Below are experts of layer 4 (counted from 0) of a mixture-of-experts language model. Rows are named router (the router's row for the expert) and show model dimensions 0-255. Each number is 500 + 25 x the weight over its row's rms, rounded and kept within 0 to 999. Numbers have three digits each.
After each expert's rows: a language model's description of what the expert responds to; "gets" lists some tokens that make up at least twice as much of what it gets as of all text. This comes from a sample of Wikipedia text that the model never trained on. Tokens count by the router's weight.

# expert 56
router:493491513506474436524511496509505459492544518545533480507504502495486480541505480506516503512526535468499507485502515483479513476454557520506493506469478546496478513502492488513489459482494514501522462501527502471459494460497512482462495528510475538477538513473458514486495512519512472502463516517496461503490503491467560492514529480507471491499470543537548460560496496505491498485500446470497530539547504474523531515544513490509491459504567520515516484506477522488507519466436471493547496466528492500498457465485484506502488510515517528468480546530499514480496494494542475478520463513538515470483506491501465564545489529474486518548499520513488477499536473475489544520513500501484488490540474497475520519476454528529530504487449528506501519511465480500503484483488509
Sentence-ending punctuation. Full stops, often fused to word ends (s., ed., es.), plus colons, commas, line breaks, closing heading marks and URL dots.
gets: ".", ":", "s.", "\n", "es.", ")."

# expert 22
router:494463524484489435513534509506534461494515448542494497536501505482469519498478473491487495495516517497478498499517513522515505479495524526494453516486500461534469489473540489537513527502481483507494487499479496487502486504464481513513461534506508533511535452537481524529489483535490576514492504502519524462480526524509507528533486495479499494502468477500545514505521521448506496534461478460546514533514510508523509520474516437478513451510538472495531481490513467519493508444466527466484530471491504468532495502483512501486494502461503514454497507484491477515488489525536516507491485542532539463486572506490456500526516503543459543512510494482499479484537518475489489497472501470492474482511445482502531467531513546531495508518477492514464535499432488516469514504482524
Structure markers, labels. Line-start dashes and pipes, label colons ending infobox field names (ZIP code:, Born:, Total:), and "the" before a following name.
gets: "-", "|", " the", " |", ":", "="

# expert 0
router:482507481490528490514467530516455497476466527501519509494501470499529490465518499534467476473483477461513490515518510460446440490486526502521537504496479469507499516551477495505453443501516517524480500488511505492504477519478536509496490511495496494521465489468458491509483490491472540524510508486506498490468479514528491526458515472518495500486487557508491466509518487521548509512493497489519479476511449482550512468485446512494475508511528547530489458459460495492510495508501470485466482491499488497491509510527506472489475499468551538519473501515517482503500480479488538502443434489472473496454521501534477528489510468554514484560515504494463530513570497508516499539533504488500524516472465503526537436485475486473514515458516495514520491500437530548487503509495504
Prepositions after verbs. Prepositions and linking words right after a verb in biographies and narratives, such as as (career as a teacher), during, against, with.
gets: " as", " in", " with", " for", " of", " on"

# expert 10
router:495476510509479498471449472507432536533543469571511465504507478522495447501527524491475511495533523430502478491458485489459479510506481500488503496481513478504516500530510500502437475495494554512517461486518527511482492484487513533489504502491489493487517503446463506455482485462497510491501506506530506487479545488485531523482504513501473524507490472526482435528507490501503489505494480465522487457485519503524501510492496467491502494514495542491523496482519474485502511473509450490493535486484474501537491491512482547482486465462532542486488542437484517533469526531510519458508472545501545457464496549477467487517490525489489510484514471505509456509535502493505512467473552527462490492503482497479560450468484497474496529503462521527519516511463488461497492504523510
Commas and conjunctions. List and clause joiners such as commas (often fused to a word's last letters), and, to, by, with, &, between items or clauses.
gets: " and", ",", " to", " by", "s,", " with"

# expert 20
router:524539450502505480497498448488504534485534490484526530507534491522483512459509545482531494542548534505490498566451556510521493489511495491496515512473494498481492502474490506494489541507477486489536460491537502470497502550490522480480496500514561487501491518508472547544488519493519456498463502509512484496491480520504435490453509478509529483499528477496506467507490545493469502451515468460481533496527483501518508474479503495536473493512484476504533492500514494479481530524507539467509468492497506493516521533458499464491531480524462531515506530509477476467523476485510516498507524545543474479512488524507470533490534488499480482509522522474483504493535508542493498448544476543475494497513450499509516529514535514504496524503495472475508509503545441473511533541436547
Numbers and years. Digit pieces in numbers, especially year starts like 197, 201, (19, plus table figures, dates, times and coordinates.
gets: "8", "6", "9", "7", " 6", "1"

# expert 45
router:528476468519493501479476449524497540478516481506493506465499516534528511466473457500519459476468520540538465530468487517505519544506494498468512495521499507485466493480496495512513505501484508519489503529525481497496502492537534495492525495460485526477535543441479539511497533453495500445501503474513503479508481533474487518478499510526485496520479460521512457525464452483476503434496488527505516502445521429457524504483540458460500497453472473516521520479500500505464536485474478485486483533524495504513508448490505554470491496480522533513507504517478502480500523508507499509486523488540530459456503478498513481492453487522498496546516489532536470510509538469463582509480508535512492503456501462492505511503496499481517493530467494480485484523494472506501496519552472
Math notation, modal verbs. LaTeX math pieces like $, \langle, \right, plus modal verbs would, will, should, dollar signs, and words like young, red, cylinder.
gets: ",", " |", " $", " (", "s,", "e,"

# expert 59
router:479489516492494499480537496508505498523502485525492470492484469526497489528513482466498499499454500514469491514503521511547542481509460518448500491522506468554527461513590496488545427485460448512454553480503493510520482522464501510530477497482448515519491523474508515503515490508504497499485482526515481470501512485498486519444484509469501494481528469518482503493488482440508535554490525498520497521556509509536502500486509488517519525493515464527509480454479477448499472478500491496496475521521511511496494539480529487513506511532483461504522526481484526499496505525483540513486516479503481476470527489505477459504535515484522469498536502500513527546524533519529520473454531521509499493480416526511478480520485526508536531490484495490535493432457474478481496482534503
Articles and possessives. Determiners and possessives such as the, a, his, its, their, 's, and of in institution names like House of Representatives.
gets: " the", " a", "'s", " of", " The", " his"

# expert 62
router:553544508507526546498527464517456471464476500537508488504486543496482506507488511473517505532464470500425509554512500531485491490504476476493472523485489523498521493490506524479498513473516493484530555517511492482507493503520509477538493562522507530475514472539519499484481508507510528502535500533496538509497467470508540465518501533482552500537488537492451515494502504511492515503498523500455524515547483519498497433494482525511545470494533530501466513492496469489470474523499490464476512527514481457514529509520467487480504478468504497520551515477520479462513530440496482487512532493442519529519517493493492572471505460493491485493506504523462516506455499463512457484504524528519516497458506480502468471491515503528538525465510472512484473482520507513521538462468520
Capitalized name starts. Capital first pieces of proper names after a space, like L, R, J, Ch, San, Sch, as in L-az-io and Cl-inton.
gets: " R", " L", " J", " T", " Ch", " S"

# expert 48
router:455516530490493504485483517516514490473486499503520528507515517534504509505563503511492533498505473549491473442487544474520521498527540508512494510527513490502504501518498515491493469480487532517472560525542507510483491514517487541452451501508488561489453504510470531466475460523534502535463517474485526460538511552523557492513466539524522516528526521516546499472539480532473481473489488481502480521542482460487533506503533477502452508493503493496502547495478502493511541472480514547502507454532470496515471486459491487532508501506537471477471490542520520476508517509503502439483466453503477516512477493529499478533504518460488496473520482512503469478461473518501514504517527539531502485511521543526457516519485507521487504463521511499497480507528473463475482471464504
Line breaks and headings. Line breaks, mostly ending table rows and list items, plus section heading markup and heading words like life in Personal life.
gets: "\n", "==", ".", "===", " ==", " life"

# expert 9
router:516521459515503477488499466474514509533541510503501507467509489491482489487476498505492507512543560507528453461538477512496556467473559491499483450543483507533518501468466525486506504512510479542520446526489527507516529475529530508489499507521498520477514479548476461475542507486488509496478517482526516465496469525458539451489459492504508529488492514487493504503541462529467515518541537468525548522546536461478506459479510531498494514477481505491487510510564548527490538537486520487553514484478525501470490469545496500484515513538512466539530541500497479523527520490518481528532484512463475507529486498547527502507507468509509484464500485513502497514480476507455523494470499533499542500532536504504463508515470495491493523481496509487461479538503522496491514521510460
Mid-word fragments. Short vowel-heavy pieces inside longer words, such as psych-i-atrist, Encycloped-ia, medic-ation, Matt-y, and closing parentheses.
gets: "i", "y", "at", "\"", ")", "a"

# expert 34
router:470479495502506453496512521525493507484569486499495467491467522440483496524555522521476478468514518500491509478500474510463472515528480525522500504541474512491490484496524482520480486521517475509495549519486520560444478462461484513507516503509477487493467513481512502481532507493495472459542491565485484530449456516467491522480512462521511512483482452488500506507518499521493508469506518469523507539472522446500502480522527523505500560466502519481508471478521518487509487535495489509527497464478524455493518455502531497522504474510488491526498503559470548484522483475477450509529532476490474473492523552497462473501489503498464505522506508482505496509504520495479506500526511457528481497504533501476480504532505451457457461519514473472533533542503474466531501491554474
Personal and place names. Name pieces, mostly surname and place-name endings like son, ton, ville, ford, shire, ley, and first names such as George and Thomas.
gets: "en", "er", "on", "son", "id", "an"

# expert 25
router:496539512513524498515492473542508509484524505532512488472508551493489502490507530530520506514501478491524534518522516477518502467495462527519447492432491459515529523478490494519486495508490515488459464468528489523517511489531456471492471512538501545540501509496567499496504528516484550510497505528481504504528507457535506449503516567473511471527500532555495490496509467500495486501480482536520522545493500468510475506488487538517475488493465486521468462527488487545518532505536492472481516472548505469499513505480492543520530476477444472457515494469502506512521539487506514474526532527500516495517490462469536506510463511491565508499506510495453503511525466481472490514521504459515500503551510492454483527490486494524498485501508475530478513457495496499574545487467488
Opening parentheses and prefixes. Opening parentheses and Latinate word-initial prefixes like st, dis, con, comm, sub, dep, as in Comm-ittee, res-ist, st-orm.
gets: " (", " st", " St", " n", " d", " Comm"

# expert 31
router:509520519498502507487504525485517512464464495546494515558481501518509507542488471483493529481496513446527499501534551477475484474504493512527472480498526486512532458516504502506529511510486478504467535470519493528471505515473447468517479516478461481516486475490511526507486516498442529496514513492534509475498496478549484484512494492547502460520543490485438449490509505492485502522490494511552569519497492481497458541512483503524475496488496468471543507492487469457529517501488521520456530492512471457468464478474459489481485519503492511531503464510510484519477479512489501553435547512499546462430546475515483499509528486504521523516526542484495497511505494467531500535528497516518472485514441503525547484502475511519502468470495467505522491458472476486500487507520481
Articles and auxiliary verbs. The article a and verbs was, is, has, been, mostly in sports biographies and infobox fields, as in coming on as a substitute.
gets: " a", " was", " is", "|", " an", "-"

# expert 54
router:477482521491519507492518527522480476497510482483565500482480490528552511492444484508520478491473494506508499547471531496496473516494539531514501516475489522508525543516474511486456492450497472538527524495457471528462556485459490515509528505476529488479493477511520504470522548507545503511478445490470522514466508493497532491511509511515425483508502506507531492472521488480508520492503487508505488466497468521484476459512467484494545475524473508585531505511497449486502476501470495469543521513500507536511459509457471500504474477501529521506501449497530465468524548440470488501517479478478499509523478527475525495495484500487497530479513493545465490496501517491532491486474515490506537497490511530471457512471479482517536496501515517520534549535559509461490486512492527
Capitals in foreign names. Capital letters and early pieces of uncommon, often non-English personal names and all-caps words, such as Mc, W, O, Kh-w-aja.
gets: " T", " S", " W", " I", " O", " F"

# expert 23
router:528519484523477535524479530467486454495521487477522475470545511467505580541510494488546505510488509522511511534493475530474518518512512491461503447500490498486505522496529534472533520480523482534492508521503514474514517516472466537451486536466524470473483486562486471502505498520514474506518483481486516525506498452475511475499467481521501506493461501525475519508518508475483529474505511477485509519485503538482522516563483529524508485511475514497487518484475533504509470524528482543496479507462452491504517529536504453487497488538467490528529519470529471519496448476499471525493501516555517518491461551503502531496528495480448529529522524470514508517543480521488521512506498458548500504442499512525535484510494508528509486464496502478503489494466556456444524512475489
Vowel-ending name pieces. Short word-final or mid-word syllables ending in a vowel, often in names or foreign words, such as Ringo, Auto, Trujillo, Nomura.
gets: "a", "o", "ro", "u", "io", "i"

# expert 41
router:497530518541488492484447464536502505467462504494540455531497526485490489489480516533506506519459455490478524502473481501542507530514483505508512488463517506474493476509477484490533549547508494508535480515487522488480507522527500525460504518507518550543533498496561527517517530480531524500489489495490526508495488490493521486500503462507533464493491517483506547492499506490519466499479507500512528504510499519502507458527527488495520483502539522463487466538482481499494500513546553469464471525529521532500511491497486534495506557507452470514489497553509428522480466504519503514523485474431528531528547483500490541472494493503513504495492526496499481467476493479532510486474523470492473500548539498476517567500511519499508488514518532537501467491494466539581522477503533
Mid-word consonant pieces. Single consonants or syllables continuing a word and word-start pieces like con, par, Mar, dep, aff, as in discrepancies, extremely, affected.
gets: "p", "m", "ar", " con", " Mar", " dep"

# expert 49
router:465519530500518507504494510522548490485499480505518485507476511527490525526529506521482531476511507507558455483488536480505467497517534506541506508488489507493502548522480500498501453490477505514490543465529512478497445462485516496486449526493496509444491496503492489466481466504572459508479532484509507500528513510456472491554482517537481524485497544472541522478523457547470514515506478504483514500545427513478497513496526444452485524515504523496482511519495496515478497472464486529503518474512467499503447480494494485571505496518473495475488511516516522462508518458511469460536487467528464497502476485483469507506487529452489540504534533514490452489470479513482492520529526497453495501501505497526502510478479517538477507490529503493451521535547497474491471493471521
Line breaks and headings. Newlines after sentence ends, list items or table rows, and wiki heading markers == and ===, often before ==Career==.
gets: "\n", ".", "==", "===", "s.", " \""

# expert 15
router:514497492468476518441462487503444508540556459553523441490517445500477487501509499467468481500523496488460487508479466506511482503514526487501496496495495463510519496522524499491445479445468537489507476449529525496492494515533515538514511499485483515490519519434468500483486492492491507503505501495551516459482527493507556510483504496514500529523508508516515467536539496510486521505516469499509493456485527506508488536486508471487499462508487509508505486464528516479461546461464478495496535446488477517540512475505509505470472468479497548509515547466483507532487498545533497498520475530464544461474498545487475501501488535503493530502456475515505469520501484481498517454462533546510510492535476480489533473499523482458499523507465531539542499502514491468486480505520506
Clause-boundary commas. Commas fused to word endings, plus and, who, semicolons, which close a clause or list item, and "(born" in biography openings.
gets: ",", " and", "s,", "e,", "a,", "),"

# expert 47
router:501508508540499523514532498514480487526481472496486529534541454542475535536480479508522552485518482513491496490532507503509462484468532514530526548480519532537444505499522524462424537504512481479494516470490494511467531508500472504514530535521530547471492512484512474516465494499521490497454495478483487529501479506499493512531498538486466489504481482519488503503504479517535494526512502507493472487480505522507505520506488506501488455492513496537534545490444472468525506528481500523533500509522486504509534542470471499474482498507520499477490465479551499514523516518514488512485510506476546495484499459486518547440496464488541467440508521494454528509471513436494513492422455534501470512503482470515480512453499542505491489496517506525529542459540477496530501521491496
Capital initials of names. Single capital letters or h starting a name or foreign word, often after hyphens, quotes or line breaks, as in Hinabangan, Shopov, Rusty.
gets: " H", " L", "h", " M", " K", " C"

# expert 36
router:479555492521462543530489496480516462513459483519471496519479515535437507502462471542519540485491472532475477495480506502508486486489527489524506555477552511560514517507466476518494513548551510494483495477488483518484482483531504526485499545520488495502494504462525470507467554519518528462474491537504484499470502511486523512500545520512461487541481524500504502480540509460491500467503507504497501472470492497524483495477476544525469489496508524477519522530455474491519469540488504496508502533511510498521467493448471532505503469465529488524513480455546477543511536472466496517547503502494520518509486502481509500476482490496525457471504488501461476515495482497529494487490530522476523490570447504511497513521472539534479457495543519513538530470479510479491511474457531
Lowercase-word first letters. Single leading consonants that begin a word split into pieces, such as f, p, t, b in Breakfast, sacred, touch.
gets: " F", " P", " B", " f", " C", " p"

# expert 46
router:520521478528527502481473514465504505496527499528489521484450499514493490458527513482485497533511526488504528496441537500487469501496506486495501507537547513470482480479486521496471469488502510489490467496528508486521487532516539485497510507496508466548476514518507544507513522519468527489452482527525494472496482510488486468462506467523544527476490493469461497487503547477465507482539470489453527540515484498481512490462486516496467534516454476538515481511484500449476512515537545472523490511477517492453458544443496482524527481530462540506515460502497453524512470528503540492479550542508499499556484481514509500473521522474537461497464511466463492473528527498477505446539507523505493499493498500469478513566480516484509502459494484489497521546539475488508537521477513
Numbers and counting words. Digits and number words in statistics, coordinates and tables, such as "For every 100 females", two, three, some, and years like 2016.
gets: " 0", " 2", "8", "9", " 3", "1"

# expert 7
router:510510473537516500478533468503536493496502465486467500516522473539496517507488486518515502461490498524503476518480524511522480464494485499517477520462534527564472519485495475493464483495535498503496522476513504477496549525515494507527497493513509509450532498479541522509500500496529480490500484485486487550563531479525527485504481532480475491549478425488454494481519497523480464453511498486472505499470496505534499505535454469486453466520483503482475549489480483496537515514470541529511525518506465493482507549478502516484525494544525528438502436472515484488465495490511483525526537482504521556508502437491519533517486470530516482473520506533496537516492458457500488495479470490529537481515486507526468525485485471485495503459509518535546527480542507517524497502464493
Word-initial capital letters. Single-letter word starts after a space, mostly capitals like D, N, G beginning names or titles (The D-ark, D-rifters), plus He, She.
gets: " D", " N", " G", " R", " L", " A"

# expert 50
router:512541506474502537474486544516487504544484493505523492485451474502495465510488492506526481534532471472492504494514464480500498453519503540532478509514510507415498502474497473463441498516489500457512509486478495518526508440473465546495514496512520481484510521513472468487491534506501494500544466489510450517474516493484487497494515518464510566494474505498530489484516525522516525524498490470490486478461540530491463505498510513539488472484484520530532444517527472485527508542514464538533492540503472473507486485503493538530507521524446483519486459502479539518511482491471467472539528517506448521463489500500498488471519480518465513474493502451510518516483539459548494531531528512517487508501530544471490507484482487505454499533494478480486539471556497508513476505512512
Name pieces and first names. Consonant pieces in surnames and place names (Muker-j-i, Bhattachar-j-ee, Rumšiš-k-ės) and common first names like John, William, Thomas.
gets: "z", "j", "ch", "k", "n", "b"

# expert 17
router:479519533494468488511507457472518462501496543493508478519469528543488492477523472505504494496483477536492495521510490549533507510505468468501488514441494524484529540492544505484543509499533496505517481508517446508496507526546506424485490496490497513547480492514549514529458522504501542508516508479481497491549504516504494512530492506498471486499489491514527569492507447478512466498476509533476472513496477543494500495505506530533526503496524512481524557473498486470527461500537506521444472491474498499494492488480512539508509519517489522508530496441523467506483524442519529489523510503470480533567513500501500530526474497503521508509492509532482467485542469516451492526477511503500496478546502524522477464491477491530527459477569541494516504486523531502524484469450516
Latinate word-start prefixes. Opening pieces of words split mid-word, mostly prefixes such as con, re, res, ex, pre, per, as in Resources, condominia, perceived.
gets: " c", " s", " E", " M", " f", " F"

# expert 4
router:521449530485477511483524502462478541506496515497468534495510508495537482515453485524522497543520501505519520439507484501481523447479529513493515475478460487493515478493482481510484525494513461490484484522491491466489514513525511502549501502534496485489461504484508503490530526500437512451477495476508466455533531495484490477500477508492507529477463425555522534491504470504482525532513530526502487527519479491473522522471540556519490521490486508526520483491493520519471515535473497488520481508485531530481499440524499515517494499505510500527479542472504487449513483436521490540540506535476514465516496434512509488525489458543485508490512499509521519538497484461506509488485499514481551517550527491500463517488501524440517559517540505510527479489528508520480493505536520
Word endings, closing marks. Short word-final pieces and closing marks, such as y, ty, ings and closing ) or ", often in names or table cells (Foxy, rainy, hearings).
gets: "y", " |", ")", "\"", "al", "el"

# expert 29
router:497502496482495510515529500495520449533504554469494501480492539471497477470485545478503491488508486508527472481524503529473534489487459493500476474481465491474453485505521496502488512489497468516501516519471530502467450476536480517511500506531451521521539499507540480501520494520470518495550478490523488487475439514485469487512489486481533511513458482499495465475516507498490448569493525513477478526545505438499474471492512514480514527462507502465499502467533495552522524526492524514477518489487489438511508455520487517480494517488489445497526532491505487494506532512477496469491496492513490465480473516480485496510540505482487462498451478453526489526518528506457502506516492536524471529514592474481511501506503504483469519541512462495522550531470494529495515526542449
Mid-word er/in pieces. Inner word fragments like er, in, on, n, per, as in liner, ceremony, vernacular, malnourished, plus whole words like designer, operator.
gets: "er", " |", "n", "on", "en", "in"

# expert 30
router:501499466444533499501509492489499475507472499471498503511522513420516464520519530514468450461501467538527565461491518491491503471552479487505491498528492549456502481493515511491518457505506470500542515497516468539484475474488488518504519528475497511471519516509555474500469535514497475454526505518475469500450489494495493523468478521510506514479521482487477524533468492485486449507512499496492508500486525500469520529469527557478474532461532463481511496497490536515501471510465513559470466517467540493504484472534538452516506499463493490468484497529484532507486502521482541477513507500467489464520536516496515492515513528500483464468498501485552526466476505488510525508505473509513510476511520529488489550503534561459488507551486522495488476515514522504537510506546499
Word-ending suffixes. Middle and final pieces of long words, often Latinate suffixes, such as -ful, -ital, -ological, -ment, and it in pleuritis.
gets: "it", "ic", "ar", "er", "or", "is"

# expert 60
router:504542495481458522535504487478490492538455481511500496512551535526461513518456552527553550503514497554501535503485509509512500520537495495539490548460533515520515514520444504496477509551487501482483540468502512500521550506542496494479539524488521532462475498501537521513518520492533522510493539517499481528519519512511492549555542496505501526504480511510528552498481500476526480501500508509469466419498488519507499519478504498532503481519483523519509542498497491470505460530499485513520535518516501508526472513477498548482518503465521500529484496497529501529509491429502501533511479499502518552522480462497476494498516492476491487466512453526477486523496484501509479442477508510461479503542479488545501489489493498524520476447510481531506498462518532516520463474497527
Early word pieces. Second pieces or first consonant clusters of words split into parts, such as w in wastewater, sp, fl, th, all in challenges.
gets: " F", " w", " W", " f", "w", " s"

# expert 27
router:523519464490492490449541510476528534497521498506503557471510506507466497476474543487436492490541544507483507519494514437503534523500502520498503496492545509506560477515466471483521498532515465513510469505500509501510524523498531461480513514490501514502540513489485466520517493460494454448503475492504473510493512498493503472480532511513516512513535486449471541502508508519469474448484496468520514525491502477522501483490503523550454499447461488492505472511502529496547502518488510493503485506530510524491521474467550496534485489496474524514495479472474541540499489494508454460526533534513484467508516496507515507482532467492489446484493512485508490529507479555481486480545524545512491502530451492506518498549501520471453497483451463487541508523525478493471513535442484
Digits and d-pieces. Numbers and digits in years, dates, counts and tables, such as 6, 24, 196, plus d and et word pieces.
gets: "d", " D", "6", " 6", " 7", "7"

# expert 61
router:547527485470484464491498483474519483514502526524500507519525475463453520520547491519536492543522480498499504492495512532479526516501481464479513439469524532491519510476460521480499512508508536502518495509511455523507447544498467508449515481494512514514520517539493499518497497460517511475515538473469466532513535530529479497506484468538522531455467507514497478512484513505515480474492505519474501507450489461496517497516492531535473489513504519493482543518486509526472564539530520535524483441513496492452488512489487505521532543497481513537504485480483493535479491516524479473502503517520525532491454560529460493542506544468509475496556524478525493481501473510473508496484499472472439506505482473518484509490559506534521476485504525503449494518509564492530520491495502
Years and Latinate stems. Year and number prefixes such as 19, (19, 17, and stem pieces like ro, ce, re in Det-ro-it, de-ce-ased, pro.
gets: "c", "ro", "re", "ra", " 18", " 17"

# expert 19
router:540508523513524504432472456499434499542537526505502472481470498451510474504458506501495516494512508479471512507494492538460480551494411459509519479480528495471496519504474503534469530483523515476506491509466486493489464478495525495514501503501488464520496464526477487476538491473462503506520495506493499465489522509482483532516524476506523500499541543486509530520499499533464469494510465508510492496490495519494470515483540506483540495503465563482511492466499478522535514476502539508503504465448470539498473530512494522485476480510552504503514544454479505498509506496515485540532479517458511447533474545474525499475449485508473493524470488517520504450483519508490468495500506492515526481463523498464487460486491468460471467519508513472526528477559516498478477514492482
Plural and suffix endings. Word-final endings such as -s, -es, -ers, -ions, often with a comma, as in species, Henson, shows.
gets: "s", "es", ",", "ers", "s,", ")"

# expert 26
router:508477474539467534493499462498483477516541480480544455421475478498470530543483482493499518510448551489496514520467450509484493515526539491478501436511479517453441496466514525498540513499522488510513507514496519517467551480510478457484482537493477522493524500549528493513515478518493477536538499504505514532489523534480537472526435475481498484443514477495495471533479486545477511506521480499488490532520504497484510503542515481511502513506476500487491491475524492523509479516511452545505480511454465498494495500547496455492528480498523480527486522443505448508482474495528469478479476501522500533485539520514483522498522498504484513497454501510518484509516515495514463514510505462510513494474513548535517454512505503508535468496494499467532476520490536486465517520522469
Vowel pieces in foreign names. Vowel-heavy middle pieces of Spanish, Asian and Slavic names, such as Gó-me-z, Ló-pe-z, Yu-ya, Del-hi, Emil-ia.
gets: "a", "o", "i", "u", "an", "e"

# expert 57
router:490496480415469468487500505479514506523542517465472524503532508440488554456480482518519479493540472501490445486469517503551487481537520496561534486483464462530473518484488501479466516448470493494534502473460499506490500506516492460482517505496511520508504504517451473473500485521537452524475474499515482511466516496475485489471500516499508477501522513531505503518496569478514509506513495532473460444462501470533521517508484504495499454470479475557515496540510493506494491501482518476512469462503536544525488490476479452509466491499531517510511488499522494513505549528537488518490497502499440455499506494464528510472526513525526496483492520490530488515516475508530489501527484492440525524506504491502519515501522494473512532484496515523521489492549546453504503505525541
Letters inside codes. Letters inside acronyms, codes and compound words, such as RTL, GWR, CCL18, html, sqrt, desktop, kitchen.
gets: "t", "T", ",", "C", "R", "A"

# expert 53
router:507475485518480516550470467514518509478453495484532527522516499531561523477481493518500508496454492530497502549496447530499499510479514500460525488492483494504485512510518522499504503518551459510497474485530472479479497508537504526516500510533498470497496512501492541554508519501536475522523517477496492510529525486526521476538510490491526469471479491489506494480453499544525517467498476522529459499462469537494518476487490469484518544528517486488490483493465499516475498523514516533512482573468522557542505506535485483516478539493471477486508469509498495480466508486532536532517493472546501527508512508502488542489447496464504513467486437525487506470458507499535474488513473494464505546532521500478486508487459480531482485518443510511510492440509483449571502512486493
Name-start syllables. First syllables of personal and place names, like Car, Har, Mar, Bar, A, plus the piece after an initial letter, as in B-illy, B-osnian.
gets: " A", "ar", " Mar", "il", "ap", "ol"

# expert 38
router:473504478480503488462533527512500498576483477549480526516478506511460529541468459481508473486511549503480458478522484517514504502492508509487497536486522470552487506455515503489523476539478478492452527531473450524512473527500489528501513482474513506509491490533465498519492481529460541489529478503527478468497497502501483551519499519485508505501523478486497532496479507482471476520495496468569472499513525497517513486481528495509545473495511464527499505525493456506470514470484552475510498504486551472532459499493472494479499487452488483490513518500495506497489507537514549538521486526544513470482545504469459487519513523499554522480477525521528504483527563495507510536426452488497484498516443473495505498533469526485477534493492514502519527524462483508469500506496530
Articles and table delimiters. The, a, an, and structural markers starting rows or items: table pipes, list dashes, = headings, colons in infobox fields.
gets: " the", "|", " |", "-", " a", " The"

# expert 21
router:479499476525498493498539529505472514486471517467496515491494486547514494483473492498451465506499499442505465517495454486474477516498478520513536510471473454452497512534489509555510448511502473469504478490508458460502533510485509531469530484518489493535499490498483462538507513510464552523517491484462532541516490512491539532490506507520514488511482496516469479480489504494534489544495490421492443471514477508534531474495516498483484517512495509489499482514512450521502480510488455492503507457522498450531511484482465515502503480457492500504491508511480490505540497513482527442477468478441447479477509459513466498507529484509500508473490531469443509495542497476517517505508547479520540490476458494498549483502474523479490507472465501503503519540430506535495497499535504
Prepositions after verbs. Prepositions like of, in, to, for, from, during, between, usually after a verb or noun and before the, a, his.
gets: " of", " in", " to", " for", " from", " by"

# expert 52
router:506504492517505477481505482498509513473501486487509540480509485523497498483527510483485494557527465513494485526462495497533500461485535486513515497480486486454555454493483509512497536492537519487473457483512524508499527548537524429491487481487527482496511480552486501530512493489492482528452507463541475518505483513523497470502509484498524505495541497496499472501504504468501479486516488478511488476501498546500477479479511524518522489535464457504532505537542550464496522481510502456493495504499522489482531468450468510542524521499455499513467496527518452490512508458486513523496509490515495485557466511529511510503520501530491431515537486507481490516534512515563501447519498480464540525511451517564512511544530550509521516468456470507528496509468475476541524494457504
Table numbers. Standalone one- or two-digit numbers in sports and results tables, like 9, 14, 28, and the bel of belongs.
gets: " 1", " 6", " 2", " 9", " 8", " 7"

# expert 35
router:498513505477500500536468454503531499467454549464489520509492515580518502494527504484523562497468494524520494519540523549491482500479495483504498466503507509511507518478489511496539481463498514500453510539518474508537511516518489477495466439500504516514497451494515509523519493506536525494540481496498536470497509495468494488519493502522488481558510504502527488502520460529511500455507507530543488490495520467514483529513547483493483533509453498495497507516509486553503517485479545539441505497496465539481510486472513533513531493512468511472517443499522457487515552457516479455534518466515527514548478486479502523512436504470527533478517527548476453477512502538507492511485503513524503532468515505503498510467478526536503493504549497512526484522484463537497525489483515
Line breaks, prefixes in lists. Line breaks and word-start prefixes (re, ex, pre, sup, cont) in infobox and credit lists, including Coming-of-Age and Written by.
gets: "\n", " re", " ex", "S", " w", "w"

# expert 32
router:494499493508488497519468491509502493462476508521501516436558531506467484538503432545498500502476556527491512548484488530527537500485521517504480473501482509453493495471493472513495502504566488449493491482518507529472485471529439424524515520503503538456488472481486459527469509485544491499550489541487475492506492541494497492499502486510444533494516464498535506516506503481501503467513524528539517490474466476479480502533484511492497499484484501502508515535507465500511449488520477529491484546485500534484496447484524525512508473481507492547509485418481506461489529493481495527503504497485541508428483469501522485492505482471462507458499555528471525506522484475520510496492489527474526499504508517511522486502462538521502505483523480483494524527499519494472504516484490
Foreign-language word starts. Short lowercase word starts in foreign phrases and names (de, le, sh, d), Japanese kana bytes in titles, and Latin species epithets.
gets: " d", " s", "z", " c", " g", " de"

# expert 16
router:506485470502481522512547451498508487503477493487501505483497518530486517560511510504521523487472458511519508500465514545533538518505471499467535492449494472477447535508562514501490528488513490491509514495523501490508520503530484469440471497503524479505496470504559502501497512500507555542550511494492481498526507492516532506516536508509478472489540456544501456473494524543520480490530514515450499489492456506486476496505528510522508468458493478456474549513462480485494508463532522515482475494535494494470525463519482541488496524486501513499511483488519497480474547443491477503513529483549525536496475452513520530510478504474503488497493545508482539465509470457516503563478471484504524523482493494506500473471473523510540467524525487447490512519484537521499538479488469
Early word fragments. Short pieces at or near a word's start, such as r, re, comp, De, Le, or a lone space in table cells (ph-r-ases, re-pe-ated, r-isk).
gets: " ", "r", "e", " m", " L", " r"

# expert 51
router:504511539507512501476539494491508511544529510467523530506502534506505502487452454438542504519447493512487474521470547446499512489517528507550495516468522498527488511462482491471511511465457474555517497477463480476491487457483483492491476467475509488466453490491493487480465518528476480541469486493495523505477512498478504505503525509504441475503530523519472465528504546477510522481499496517475491484535476521515496517494494496495560506517470470556492509533499474486506495520463470490531498493518518529499496546493491463512491476559522497479478507525504458504540552519531474523456521528549491485505494495504533524485533503506499469493546453505461547529511491474507497499524498511494518511428504484523509525519513516517506526542480530508528520498547525459508481512511497
Capital-letter acronyms. Single capital letters within acronyms and abbreviations, such as FOX, DOD, PRD, FC, USA, and the word the.
gets: " the", "S", "C", "A", " The", "L"